config.yaml
n_experts: 128
d_expert: 64
moe_layers: [1, 3, 5, 7, 9, 11, 13, 15]
router_score: "softmax"
attn_scale: 0.177
parallel_block: false
optimizer: "soap_variant"
schedule: "wsd"
Below are experts of layer 5 (counted from 0) of a mixture-of-experts language model. Rows are named router (the router's row for the expert), gate (a neuron's input weights, with its number), up (a neuron's input weights, with its number), down (a neuron's output weights, with its number) and show model dimensions 0-255. Each number is 500 + 25 x the weight over its row's rms, rounded and kept within 0 to 999. Numbers have three digits each.
After each expert's rows: a language model's description of what the expert responds to; "mostly gets" lists some tokens that are sent to it at least half of the time. This comes from a sample of Wikipedia text that the model never trained on.

# expert 9
router:467512497450535477530535464474494495457478471506487511477540498497478530486467501540551495527473518533439526513483498500495500478527505486545467479518458492516520523491510513516526483514508527482475486482513476508501493507506482500471495522524543486486490526519519493514551540521551506501480504477497516469523530496512541460547522520474481490486521523484447501539501451488539504507531539465511520501487516494472515482522470499487462527487522453515560488500486526552496504490479511531504515497529499469552471467528491458493490482516501468476471514491517514454531491473512468497470498520502483467496526527465486504492488493520504524522483470534456483458475470457511490488545511484521482457469495531512472496529550526539471470532530504532486448517506538508521487524495517
gate1:448531528513547544530491529495500484521497490513473474445522455508512502495543472454490469475485545539477482492519526493500472563489546479499522493513497504489469446480504491483513477479597496479495472502510459492486537492504483468499523529503498520549520518486508494454517519478486537516448515534503486497505517488515493540482510510516483513528453483472542482515473440507502482492494499498488516542491508497470476474506491555418539526479502504518490521436531503517541514487520499536499500528499518500476533510487497483486465503527515514478492473502515500477513505481514541475522478496468517518462494524465477496485488501502479496497476479530538487497473498482517522493511515526482512521562511485478482508493494507452471499469504538499514545495460481481522478521511528
up1:503501490495520526475503487501492496499467530516490557481489504514501500554494518488484444490497531512483534465498511529520508493474531494494507506457466452515522522538483506518521472486502516447517513472484467508498487533531453458506491506494497477469484539490502511478524530542526455484464481514496503510543546491473502486493517478492505514526468506496485496418502530534477481478492483512534489524494496484505501527496571520511508505487481476543506486486520522492544550509488555506511524450551528542513505498486525493491499435520479523519477501499489493470535473488544517490422511474474498481499533469512519531501540506504488538493461510493484501527512490463522508485476489498460518503527529452487420504510532541521509501466514539499483493494498509479487490507525536
down1:511481479516526497519463487507529517512540482499453512485502443503502520497488515501528480515527466497496468481531512529537512484471536488561511543495490489508500518487520427527505498491498539530544478516515458505498471519507522538442511509511513475474500525528483530543554500463511497486475454493509549531502522466520509519474534486479495517484509522485499524494519464499538488504503540491502472489471519477511487482519512484525473464452491460496475489464471487470505523527490504445524490476498480502476523523510508514496486505498512494464462515455460464465532513483473530519479498506568503524506508523525471496528572491487492531505503492549570512493473495507531480496525484491574511497458508496490464480487475494539482498533497520559505511495532495506508525504509502
gate2:494518508469517460479528482536480483498477526562462469529474490488518495527496482529517534473453536532488489509466485490472470509500458503483500504463490497503487487515490524526480515535514481505476528497501506514517495502477488523475460502497530488439479454535541523480492483503498537482494491477497469530509526530526509485521577480496477493492510504434519482540518497454530497469516515497486511505497476438473503492483518497450463485493471491512438484525497519463512518492472496534489498529500520479538521456477494551487509522540504491459544519494505487460524497485453515481506487499487437524525485537522498470470506520498462488536503501506521499492546471456476511492501505508512473490522491514522523491458551491467503499506452495504490491497472506443466439521500481
up2:480503497464497520521535491489502513527522483487520574472486531539420473486525528497480465461505490497507457498527532469519480469495521521484464496520521475522434499517508482500440505491474489554503494508473488472550503469539469500475523508489492514480457474486479488490505462509486491501497463491512477473487566506456503513461523553514501515519528469522465482510494513523526504475516508557526467468530499505472513498471510480531506457473537498523533505464503469495490483471482520508498522477526524500514549511481509508501493532510494507501512502462511483484494501479513485514490522473532502472450489483491514509521534485493506496499521554536506539497468468496481531510535490538519512506508467451533491517522546479519484493488542528505471505517499496521536507437545462
down2:505517458510540498486487463523502493477495480543537492512493497507505498471522476528457546564516486539510516479436521508537488488451498495513497484455510489489510520480476483510499537504493502540490485516479536500480509530476510511493517521502518524530500494524507489484509551493504482494510499486464479493490521464503481517532525456541567501490474480531490494501464475535471461526506503526493508461505513515494493537495509527482503511492486507499515500508490475482499471556488475468518481527542480472490502521492511457474483498474557444529489462506470484457496518479509524462533513513460547476509494512476530478509548499470517475439521505534505472531552488524457455493509493515493535517541449483476526480542538484512463482491509526448470478531486480487529490473478517
What it handles: Section headings, table rows. Wiki section heading markers and line starts after blank lines, especially See also headings, table separator rows, list items and copular "is a".
mostly gets: " ==", "==", "==See also==", ") is a", "|---|---|---|---|", "|---|---|---|---|---|---|"

# expert 24
router:542512469466490486537517474553468508475484509475529476502541500541477500504503524486519529477541502478523532491440494504487484469485500517468509471496480549510520510509467494469522494499530518444527480490454535537517471472554477487480480495456479515507458538476493499508462496495533511491493470454505520564501545523456479489515533480494495513483467526553510507506442509512488496544524503507517472502480440493459469515517470528465519531481497483497497505522518490502483496487508513524521541493530492522513481492511519451481543489515531483519486442544536468552483492503528481522479500443561477455470509534500515495508493505482499468509524548509500510482481511525480516517503506524472490492487493482493510490502490490523503480477502477516507486505509495531517523556502548
gate1:456486528500498522469467502558504469477476500485453486521498486512486573489467497523484535480544480515505509504540515503490495499497460520493501499506508492469476520483486457471507524531496473483545521480487503488554492530444486470497480512526522492521511493491467524480466522513548492544504495529519478452513469465501507488480503480524494487492458490496525492523518438485503521519480507508466507516508463493501500479481548486500482509434510554501528546486458457525522523487500483510518462502476496501512486516500537511514495495498551501479509542481522474502538520481442513470484482486520497470510507490479511446495512455474502509492502513518543523533536464495525469552491509488504543498503508444501488526521499500453529513525513472466493493507502519550455469461463532
up1:496512502489484478514469502477493521481520479524564484439481491506493477507493499509514476518528559531501516493440514510533480490490502460458532505516506481474499489470479478521486484489516523481504433526490495496448461508548513471488528422465500494483587512530511507542558489493439541518468521496532508495502479440479492505524485526473471497508499488499469488515498494505533484507522498495491480521520514449518489491464481537494502528538496496500496465489539521457466457456516487517498495498524500474511530482532492467523488513511483524477511473516497508487479504491489507544523519492497502509485485501538439478450509533518486530511480526506513505466466478453513510502481506528488514537477437519480503458535499484513508492507530494488476494492499478444513495511521498
down1:494489486551475459520493491468494512503497460533483502487498541521526484487497474492485485486510500539520531523480529469461502487532517429536521502525476512479479499483523490465496521521517537508444497484512493462487506477517546475527490477436515517551512489474485502566513469483546499550494489533491545494478493512469524487508459477549518526483483501503513461499472525463488505479466471494493488496521513508514513473490486512492501461465519519440493523477523516493455503493535515478511487478519517450540452534494463481513546466520470487463486432509450514507455484510520560504498534508513479516449499496504510499482501511530474513522506488484531478516475488501476509522481482503502478519485457478482493522504503516519493509485482476533516475463513550538503488462484516
gate2:452541514478495520497512511486510505503502499518524522513501465529490501533520485466518487494486507460564525508498510515532486500447502532499484452532481502495505471488508517500504499488500521551506497489491481499501491494495483480443512460466489534545520496513502465468488515517525512513419480481525521521527522486498508472487506546507514520532543509470550517499470553488505443499483482484518516522441499513479433496500518507484521488523488465508506475501531511524497479548548449484502456480504457498541554472509475449482520523471482508525508431487499477500461481500501520503523499477517514512510492514568484495491531472526481479519493515479508485528495466533488432519508479470476479511535452471517507504490490470522500489463523504512528479538513480528509521510512509
up2:495476534437549509450522486503513522514491569466474496491474501472501508489518519459498525526517507476451489487492490547462518538522518500489482456440488491515442491519486475527492502553505485494516517516477483524457524487507476488546512524484521443471513519518512489482474492535487516497502496524462493460532496520485503499523507553504480473536478496538496472485468449478488537486490481476477474474503457499503486475455494536503521547523501533461508528504479476488479511451459518485539512488490512531486462483500504533507495476535514536483498530460501527494512481486493449499502519495491463515467467482476530476479524490479495517525505504519492508484498534495448517484505500522522499522518474525486458492524481486452500474543471501511477483471509502530447494473543478
down2:480494473543485516510512517465558521503474491493556519494523480511528508534459497532509476470513504497526555521502501510480502523502505522524537496464488515527475492527504536457490523524486465495443486492477538483516454482482523488485485479498537506486513495444537489467490493543520454532506483519540512510501496522525501524453502483503524512483542513515503507529530472483469490497499510513522473530477521523496491443502517453493487504495521530496471517522493515483485555471533503517527521515472527544538531522515525461498483562482515506448496489515523483497492526547495516480491470498479456530496507483484514523540459453483495523532501541482485503463484478525521524479441464499515484475490486526482456528492456516552491528453503473530504488484507483484514508547511481
What it handles: Years and that-clauses. Second halves of season ranges like 2016–17 and year digits in dates, plus reporting phrases like said that, announced that.
mostly gets: "s that", " that", " announced that", " began to", "s the", " said that"

# expert 41
router:499489477460514506507530475482545519487484459471496497516541482498471486482534468544510489486485480447481512543487499522495514491518476466501511484530497526528513475573488505511516494490540540507529489477547506499535451471509527473523498465481471549513508521520500514530513440462536472503517499540493488545491532516486511455491509484496472515438510517534471510484484497476481519549537528509480447458514469480458537501483559496512473508534523476520508529502488523488518485489493472516531488531506473511491518452478507459491459494475532487501477502523536517496505497532518505538476439493476481490486486480536462479495505471476523502523501494523501530489460469482465511492524538541491501487539482544528487479511511521521489489512464486524512541528508525505520484514491540
gate1:507488459491527508440472513501535532506512498473477527495498489493467477492463520526483499511509542480513514476487489501555499531504547472496499529513481522511510504486533515509515522484525496499499474507496493492497463519524463520501491463523512500508472506497517483461511521475473518478484557473489533508513476505481486517437485493466523495502541507501483518492477455452488523512507480473496521484507498550513508469517454523503470485489448490432477483547528459512488522497487478491486527491497517490457499488490480474463501468506453483515509522507481514521477546522514501448519480497502466506503527452479527463513499528508493497501499502509522482509509467490452548536538504504514471495519460514465495457499507465509534487468501456394507553508490457471523544470535517
up1:475502515505475467531470485518485483510504483482487461530535508522497507475510519530498515513496478519479448519502517514491517518553451539498480450503527482469495475468514516498496489518493532510530535500466507481511471466475512459496508599521503506492542519527480550493496498462511479489499458505496492476458534492505524455537535520529495499511399500514508527499511491560512498518493491491492463499511511510481513463493519471501521523475536503513509549457493459467511493510496476524519494516492500489509485487504512497449487543513508534465505542517517423490479461460503513529571497493509472484463475527459489472514477491472495504486503529509519521523469508474467500482486513510495487509481527467530503529489522489492481522494524535548483495526490517505467485522460499
down1:462505485455495531534477486457513530512516440467521470475492465506518458480505464480485492489530518521487504509604485553504517484503488469534522454492503534535487496473443501523475451502477501487504514490509511500490518477505502454511516555497486468534500476457542518491487484483492434501480499516493485507486482536528480519498504510515509477502458475502533475501529514499516478523552466497513498515525466513535471500501515522477493499480524517521540500464548525479501481493478470530492521485498490472477527481511529529545491521502493488521529477484528561482543466495527519516461547493495487483525524482525456500534497490462477480495502539462481489520493515483515516499496505531560496506537558490507518523500474520460512491498508483506486493493527514491510455511509532
gate2:559538511510536491529480524559513470488516495494481507501520507493519510463474491519520455486445503516493499533526462522499505513510514475510445518474548527509502455513524484533518485471500484516483504506479523522525479517553492495486520555516509520485490504527524485481476490509506486499478493510467515505482483501547526499506513504515518487474532500479443509504496534513490476557525496508466442497466537452495518487506521478498519453519461509525517530504487497498494522500463490492501570516488485478523535495487529519505485515489520536549493486522531465528493475517493509473521420576514492507482553495499512496500551507476475493505528518527514464476512522485486561507487509500475469491483503490554499482537475539526510525531471485530483499493468458485472511476533514
up2:532481491498532501470486498524527487510470492490435495499498485493522474529527456482558475529470502509484489478487494500503486556487527478462487519501483502480460498539497520557505496504475481508503531495534551525487488490526504491487494542517497513500535507505500495549538478519497495492477504548497508517479486523536531482518568495475507517505532491511498497459513510497473506532444521494517510465467543481529488523524532548519497430502497487516495537524477518470541530543478481520475501492506490496485482522532532508521455486499519462538473548534489513504534474502468518481441499489483471496508531498485485509469499537531498487480511509511550444489514450530494492512522517478476476512438487523513506501562502535523489480471470510512508518485516522493489517546461530
down2:491504488486456517452456493530508447503512474468503473561537487528505453472508524514498448525494517505515523449476510527505500456453503493462489518509530530461504519483496514531521531525459479492462534496484474541513478521528507521466479538520508468479535511512509461529490521496489513491527479502507524448480536465493482501450464528463539489514505474517533486514470503538501505507511521499512479529512476507486500516507573477478489476490508520474560459538523504531494503507482501545518518536523486482528474504552478485484502489517567529515524543522489510484465477496503477530514503486537452487492509505485475542471527530522528489500518548492493471494500509501477478475510487487494466505491515501475514438509479467476503511458504499507499477501520546485501466492483512
What it handles: Capital U, abbreviations. Letters inside dotted abbreviations like U.S. and L.U.S.T., the pieces nd and th in words, and capitalized words such as National or First.
mostly gets: "U", " U", " | U", " (U", ", U", " Ontario"

# expert 10
router:525487519514445471524502517485491508553500487518529501525553500515475494468453497513520502522517480510501503521526547533461440466501495545479521522534502466501500557454523458485485501543499481540508513485487510508499480498531513487461511523508477556531499470482473502513496471502513483495517484520503529479489489507468508526502567507481484520466496514555520463518504500492498507490534501459473529476502503469493475499463448528526514469483533497495504521494477518502485504484471511514527554485490547499513505493493493458463470472488548487497481524504497502501487518478482498514493582550498492474521497452506486499487490518456486480537507498488479492484540571508513513484505519494489495518505463485534505487498538492521489540508474512500521543541455484563499486500441510
gate0:507491454507514482485521502508501511484482554561495499496522539541471515491486447508473486472533489476512496506506467543547462483516495520481493503500499509512464534488533522507484513479514486559493512486524496520504513505554531514459439488457491490485557490511468502489535454511477482523498472532501472508504495511493473480504486527519537500508535511497474529513472542527461514520536501543501501482507519489480467534503454548521498481501499503470519504525515499524487504459502466527526526481515485558484481488481478516491512536482512530484479502473505484495467506493519530535479547523445481524488466478552486488497482476526441488547533473540489494531495472509517534508488490538498500512462525480546530500493455527499487483499490510494496479515519529509510516437439539
up0:482542503529514526494471489498511510516524490499525480474520483470507500555525509473566467474460494530500471514543514458511479507494518494512480490494518498505510511471442512491505455466464483449442477531492505482460506487484475456530512532497505523487502506499515492454500493472521464510461485504511534483477482545535510458491479492457463489524532482483518513502460460486481457508466472515504478526473500525577483497485524455514486467473472532526509473487524520500471506493533490477465520480531548497532498496490493508454470471479513529511478502502498531470513502507495508521493436469479484511509515500488534470506528481458547517476525521499532528418512474507513498492482497534546498525478531529493472508484524502493512497503505475510492512492524491510508473568487484
down0:536513518467449459507513524532471528520491529478505487471521501527530435513504483548539462475506466499473523537524488481508496487531512488487476455499538521504479471507503486485482493520499504554500425528468506516476485501492520489491492526506530483499491479517527498521510464541486516496530538530513493515477533476526509502466482486516485466482499502482538480533555502493455519492472507492511504505530519501513528469484447489464517504523534491510515546529442484529486460489479508463503500472504484503520492524488495478523478478513552519537499505471426531492466502508492461507510531521494483460492481476491472553505494552515515527517577480539488487515495507473508477501480521498495515490518479433505484530506559483515520493532490520525488480479462519521485493505488510
gate1:511507485506475506507491488474496536457526530498461516451465483488503520511514510492485503510480496528522484467510552480498492551531457523487506536479493481511474466503443494494505515477533505495467551496517508489496484454521463494491520555476501478490517535489516469519502487478510440481492522489501479504497477526519488553469507548490494524520463486536471503501520506502494482558482510482541500538478476490518508459454455494493557560528493539490523540480465517471514514485528482519545504538537494493503520506520479508505489492493463509484511438478468494505508521539487506552501483526458462499456528510548509499494489498499514521491531458482527504497502532487490515507525479441510553482512507505493485517541515445481491511525529539517514473541466468524519490491487506
up1:473505457523470523517524483502490484489521514515507520481517484535455534511491493516506505512511458540507489480524547486510490552564451496461480513461522472436505489477434478484534508506519466503483495466505523485499476487539468491515486513484507499500553535449492490501476488481518463477521496522509510511522495533537514502457477477476533535504513454517471496514489472504497493513504483430529487495469500483509509483475485486535549505535507544520542518474483533489522510478526478529519509512561508528516544470515517481469489465528477486484481452497507485496471459548515516543512500544481494483500560472525485477523534502495524493483501513470474489506501509500534516499555496462526503486482509491512476513493532452539510526527513506500482454522513474534511508495533508
down1:515524504498494520512515505466530512535496453488512483509492529495474483490530497498534546502507469520493482492497483463475505494575539496474465425518521500534491488476548473502548511499545515459533530475470500493502466525514521505477517499492535442509506466482488476516510551473495474494542491475495498495491490510471549503500435500485495513499494485532517524514509477480513514515507469486491542561473478471517483507517504500489445507546515506503518533445438496498502496467546493525498507491512486520490479518495480491497496510459457446484494516524488508498450440499509505507461494537527487511517504481474492478524527525491520463465515509515478480490502504501512497502490486451515463439478509525524525472511488495438533552498474503461519516493505519501481515456486518
What it handles: Nationality and sports terms. Nationality adjectives and international-sport words in athlete and team articles and results tables, such as Swedish, national, UEFA, Olympic.
mostly gets: " international", " United", " Swedish", " Olympic", " Irish", " UEFA"

# expert 49
router:542512526481491530477486508533509509476487477513537504481472521525481518486486512463511450510445542499527489501489543484488518504476487529504482486502499470499530500481541521483513476531534488488493512477508480505480521467532547482477504526512484490486523503486497515501534478563517516503487487493534474464447511509504511469506559493504488513527509512564507474528515464497510527487444526532490516551507497462514468460512463504507498464501513500487475471437517498461506560496466468495511533544526524520490520504505463521501474466509489505532456540532497488502478473474516505528506537481488472506533520488489503520500478529503481528469491513485547480507534518508591441460464493511447477477520505535506552500527527499519491476484497485509500508506487491476502505472464476
gate0:488503532505453537519481536515509479481512581530518515464491510499494491497517527535479498460510469499513449532501474510544514518460484480534460535500531542497475478558470508514498503446499499466488491510559529512480499499474503531532527502550504489475485529495493503534488512520508521518513531528522495522495507502510494515499463472520517478479520439471527484457519506546492488487476493477483487534487437543553508535506443494483494484493452495495479485503512495486538558521514512495496553531518514513499461532490488547529468529470492504489505498515460542475506528489493505460464494499486505475492465465487514513489492459533478513510465518515529521486477510518512522543455512511507499483510508510482505501494500469549526462535484492519479481495542470521531522501521517
up0:438494540449482478550488475490470484554489489440540507504532450510485464494417458522518485523460522515444537498494492531490505473485493470526547539479504467513512557500520512531525500516476514528515476523458489520515489489497487465482542538482494530499473516478522469503512496490546443500504486488498518504492479526496499495515458482482492514493518505520509519526501503485496538475480519478509488544500508492482526510534473458508562491505524500523496538479528538500479540521497493492512511492490516488495452504503546499539492509480527476562503528507530484479502507504510456524494446461494481468486477489491501529496473547504502520524505482537466521490483512507503484468547522498465543481513528489478471471486477539514490515499515495531528508499498496530475524499506524
down0:523506496494523493486517466548526463529494519529510536468467516458504461475467501492501504467482489542464537495511527519509523504526542510501522464516512484505465529500505453473548498473459476507476449486549505534437500519474475542498497529509517498497497499488509475495487477476522483501543478499493536505495491473493461489463512479500442478491511531477498470501521483446536480487497497533528517503492444526507546491481499480508471528498499553548486495477492509514501473539477499513532491482533480490486465518516485473475469482511538477537494502492503501448482504533451512466469517492493504479530522520461552492520496452486525512500532522505477511518448552507473492453506499528488471550495451505542488534501538506488468483521502475507500520518488525500475480476465516
gate1:538462517526479517451512498485518438484475514501503477475476510489477486506456490457450472511452503579533485523462481517501472522493514515437471490500507467448537461469485515488516527504507454523505490505503491491478474545496477541490497474506519520480500516497485554488502509483522511502486490515548500472530495536489495501564453504503491480534482491510532479475460457481527527500476505480477516498485502448511560508460509555512519478497514493495548489537578490493490553480544500474508502501524502494521521507479478511483493523504474525493488527496446538506491467471474522503527496507499517501522505504494505522541510510528456479496502523489468496485485497556528528513475495511514503481501491468501504483485508500493454504458514519506470503541526506486494498468456488
up1:539504518490486511517490517506530485520518501494493535513519503510507503474469500513537489492527475462514472499457471510507464487524487497543508527472516490497537486503431479495512464492516509498545488548461480526569522503486462476484498475476531509498465491512493491520515485546446463499516543515494525512460495508521517493508448489510538556513485492530480517502565502494503496477531521514484502532487509505505468480435466464541509507507504525521455530507454495504495461486512458506543495473515485536492516498507538534519511482553470481508498500489474554512509560490474477494532528505457479502520475513468444496487489486465473473509487474527500488540497513498497502480500486490481492498545523503481473481497495456538521431535484522499533468501487482483490533503501547
down1:475515500471489479543455431460487515505508526485527456490482511487460495466516504512521484544492499493491512501496546512512516490500507506523522506488553493444523524522518478518475479465483504478554494480498459499496498482511510483499492488495423452493502495508473476446457499469536475479464513533500525502494546500493426452453493534509505527513508482481496513506521473475444522524484491506515478502527478502482564522518488484467540507503493478499498548502533515479504504498486511512478513497508482500524531459508517502515511526542490443531439518519475446532504503526476504513480549510503493511502555488519496510500480449459467515494476496501561518525488487447506494480485507491463509496520518505488488460495497499480489483456492542496504480471482494457499485506504509
What it handles: Sports results vocabulary. Sports text and stat tables: cell separators, scores, and words like streak, match, round, playoff, team names.
mostly gets: " | .", " match", " teams", " playoff", " touchdown", " tournament"

# expert 55
router:519501495488453452511514445483513512492502453507509490489517537500490486499505449475534456514543502490527553495478486522522526486515471475507487464511500506481468507525524496491488550462490504485517507463508499503492471524519541500510509482496474546542535457554484478528510477507484548500482516432505535492488491482473511488488431495447492498461472456515520470436498503519461523483516490494530468492509470466489516477534495491532471470514510478486493523510485512525511470485509485499521478467464429469545470508471485449509545493521528509472460480518513526500498500510516494501507533466485534502511496508550491472486535469502480485503503486484486504488506538510510449537519496509495491496479482515538507491509487495500532458483507501474483498473569484524532498510474549
gate0:483495528503502502520511522477532505548542471512483495532475461447523488537517501524548530462517501504510536451536546535516507470475498489459468484509520513456498461473491521509481518487499503485493491480485504508471492483491506483516465465542532559492485486484494486504513536454452513465467478553513494522524518504497548487463529479539470501481522460490476484483504501534491493480505487508506461519464505487493491492494544499477535488514530506459483499483467513559500501538514482505495538478524532494524559470492500446510477464521497493504501489498519481479473515506469509496531467551522521476453502442492499523514506494494476484476454511473533514493520466496523509482481486472488506474478455523483467487515471480516505504459471467449532467473479480525504473515541531
up0:535504469502514517488489516534457492503505545527452474480516493522492501486504486479483475538469478538487502499524523502503479516490504536530531544511494451532545509508504456500496479478511475499492511512477543483513505512455505527478510549493496477475500474535516517496468497490535524514489521495495468480520515501486488524480526525519505455516508524480556507525524495484503476508517521490482509528508461493475509521479479527454483467472505485522535501516521503523498477490480526525510540536514439511483509534530559577487506542473520511485494480488496493529518474467512492530499515549495482486532529523515518475482516519480524508481507500511486475508468503524484524492483494533490513481531513492520528535524564484464505487551517489525503612519439506474451514528465499
down0:489483487539486490498493471485501465500494533540507487512528524518524512495512471500515527495515564461514466483492533549521516499472469532478489513551487462509515510491515473522474522554485526472457484508499505507530482517538500510494507500461498515484528493486472479475472486500472456508518490484514487535524490494512547488478516508494486536491502495537504501479501488501479494497498489513500488506515506463536450505513528533514467486491463482468535491493554500529477515502479493477515497521534472483479517495528502468549539512489576491495485507544485449533492521543530515468485544501496561500515499530511476542505457472504480533491517493513468499502500520539511496483546494496519473539519443520458500503519528552466494425430508526508523489476527442509493503516479489
gate1:481533491497484482473526529499488515497453455494490438500471510509546551490505502495491479502480522494446523506471469471505483499504525540549497533464472499504455475443506494487473534490488478501481513510513496485515499502537477505499527547540468514527473534495499497499531511465454545522507459510518477531510524489508500471516520492481489496464519486519548488502511522504465473473475493560535509490459519471504522471472469508502477484491472515510477471483478465509471503503501512494443512492468456494490456497487487487499492489537497552493532464539549489474537505506473514488489488515521489516549498523499485478531523515512476557531471498500512496502535526543486490459449496525500475497532515471510540508523526502511486437490521530500498446442525494490469508487468502
up1:535524536500452522482525543480480467455463508511521546521468472530496546482491515522489487450502492510511492468482471478476500530490472508511448535526534457500519478501475556443479453478503490542479502534511493494479484500490475485536481473559501510472578483502521532530466433510472489508538468550517474484469502485489536451500506498510476493485543488502508504487488507493545486484492497501520508455493517449464489538458531511506476496515477513498497498468459512505536498511499535487470503500518482475547514480478521528515521531537548528534507508512502490481497483508492495481480459530522500491474488472500523528486522542515511491494475502531514480554489493472490527497494493522441489473493535479516528509497518497492520456536504536497499472482511520514495485490504496
down1:486511460524480551474463541490458503477493538470563491483484522520448551477486483520506447496492489494470495485519531513504475543503506508509498512491453492523509492497445507500511507466473516548500521505484502478549515481501487487514530546499539473507555530478495494516508521496490513526497511526537504495503528525540479503498511511525527522428528542524501546468485483475476508486466470541471514527501481522543513482495514532456456544483487495510491545492500493466492521513465501515517486484506477479478491510534504429512514464532546529450506509499524494539506500502493461473477481521510505488538496532486513475525496488478508506507496500479527484497501577477512525482488516451482517539487490507505536518485491503478490504505555487535501441503525513485514503484494533
What it handles: Word-ending suffixes. Middle and final pieces of longer common words, often legal or political, e.g. denied, prompting, impounded, regardless.
mostly gets: "pt", " implement", "clus", " discuss", "burg", " means"

# expert 28
router:458462516498495525495535490517535532543491522458515469493498497488501464486499524504503488529514484493471538482511551527489524477499510461439552514526479483481482531531477462524521504485535517520515475500499499547465460456422513482488544444472505496532485522526465526500489534493546467478532514561531485529529529476499488485468478492503505486534488502533554463497500510484507494468509508532520518530519531514468514475488529466483471535524510515485495542490531501529516502492477511479509489514472499479442499494482511500487504521491494478470484545510515522475542485539500489489535497513478513501528525484497467491499544478530507487491505513544499537488495524501536476461549499507529554483544497500491486493510479495451491439506466481517482525484506495474490505528507526
gate2:461471504509513495488506479500505475477515515536511466501549511529528493483533540570516481496538484473454512493468527490456487489522493487481505457548539515495517553501536477459462524495512502540509465505496540539508490455500474512514480476500528494517514482532482479490491554499504514502489492489515536409511504492496502488490490533505488493470502465486482540514528504519464506457487509526499495525477515498488529516529521501481474522478554507455505526474500515482503497507453476475471478516520484498452484489523530451501536495476473507471508483502508507502568557493468531489483466513503539466475516488537522538513490433496513473489494516512532524525498478462503503500485530501518510544489457489466451508522509489500527508519530490499519457528540508487499523503509477
up2:497533504523530537511504501533506497509511478481524515512469465486511528536497508480486511483463519498457518523498495536528563495492504520540508466483515490521516486493522473483519536537486541484505487524523486490478513500516552523455531506530500516480525519489507511511513521505510464494473479418480460511504509478473484450524516479494518484476505536481518530506433496488547530484498513475449494477477479504496486485486460531482503473521515517480478433487483460481464496488521519516484508527514555522518523477504485538491469489489557486491466517513510473521485479490534480528522503473505503524553493522489512497498517503484477501533488486504485471484561495544539479465462485518469476499488451549532545485486517517503481454515501462503498470483500490492522490414495480
down2:452542488480481507556526557467469503458467508509507497473521501482521528493520472521490507555507493529557555500503496495451536538484538504475483456514454471481541534507508487488471519500515501491494529493530497484550485513480514522502525499509490524511517513476514517517495500476522491504496461486514516466450534491530486509526520477492491536493472446478473558502514514472534476501508501515494495477523505477484477529503488461521525493463532534477490475481501504486536475504530452531488484540516540514516502507517486545489542498516546492498468512479492526482539497467506479500503451479490506483460469468484515511573521530533509497494516510493480519457478512480514473534472500519548513508514527486510491480516524521440519486487505479493551497459471511484471493491456521
gate3:453466503511493472494490472536517517507530514500514444534490482498496467500479503503555488495490458473478501507507515478452509490480534498513480501479512462474508458504510492501483474477529463499419454485503500497527476495500494487505528461495533492505505520519503479474512523451486478516525509508470522467482494523501471483482493517511506465507505493509535523470534519512466504500496498491515410502501505485469487522536506478506466485478515528472489529514505520453485500539441506539462481552514494527530509475508502550445463450462509485501465475523492520490488541444464460551494465493491482484483477488545518491501507487489502475486483480506531508499541508497523529510520509512496529515504521520522514500466561479498552474489497444468527515518535484472512463522471503
up3:485500519559513501525470477507552505480475507481502476469533524570502529516549508541509483460499462494535495475473500508514479480472498432546487531535484523517491502487498481508479562512456501503482506515526530518467507499552469516512497461495534467490462529511492493538529522514492515478496517513461531522501484478530488521524517520481491516487514463469478513528473464490488479479511498527508501490482555517489489525508500497517488530496476473494508544569470491472518499524504460513526473482510475479484498524492461506518549540487464504468525479494466522482446513457505468520482462483471511528495490522478484501466545526479501492482512498515506509514462500483482487535495523463538502466468518489503471494478474476580485488500478525524475495552542493496484485483489499
down3:518503492520455522499512532515483481536524521480492492539486478486537484469532509456522420507546506494503489475508495475481481497528480459512517515482502487450510505461528536517516495563483502498497507515483470536495473514533551497550534496539487514541515500498474479467460488539536514529505543519496469497491534500498533493496476514529495471510489485474514500502487483543477484493512493488481515484515494515454499502527517483491473481486489524535486509513520472532527487514530595525447488489508510505495527516475498514509481506489502534496464526495513485494500470497487507511523493497546494486533495433515504486482518526481506501542478524466533530521519446489511491450520490471453554476551485544499508489540525474499500457441508473496501539468478483501513514487530490
What it handles: Parentheses and prefix pieces. Opening parentheses before unit conversions, coordinate symbols like °N, and word-start pieces such as rec, abs, re-e in descriptive articles.
mostly gets: "″N ", "°N ", " rec", " abs", " \"s", "q mi ("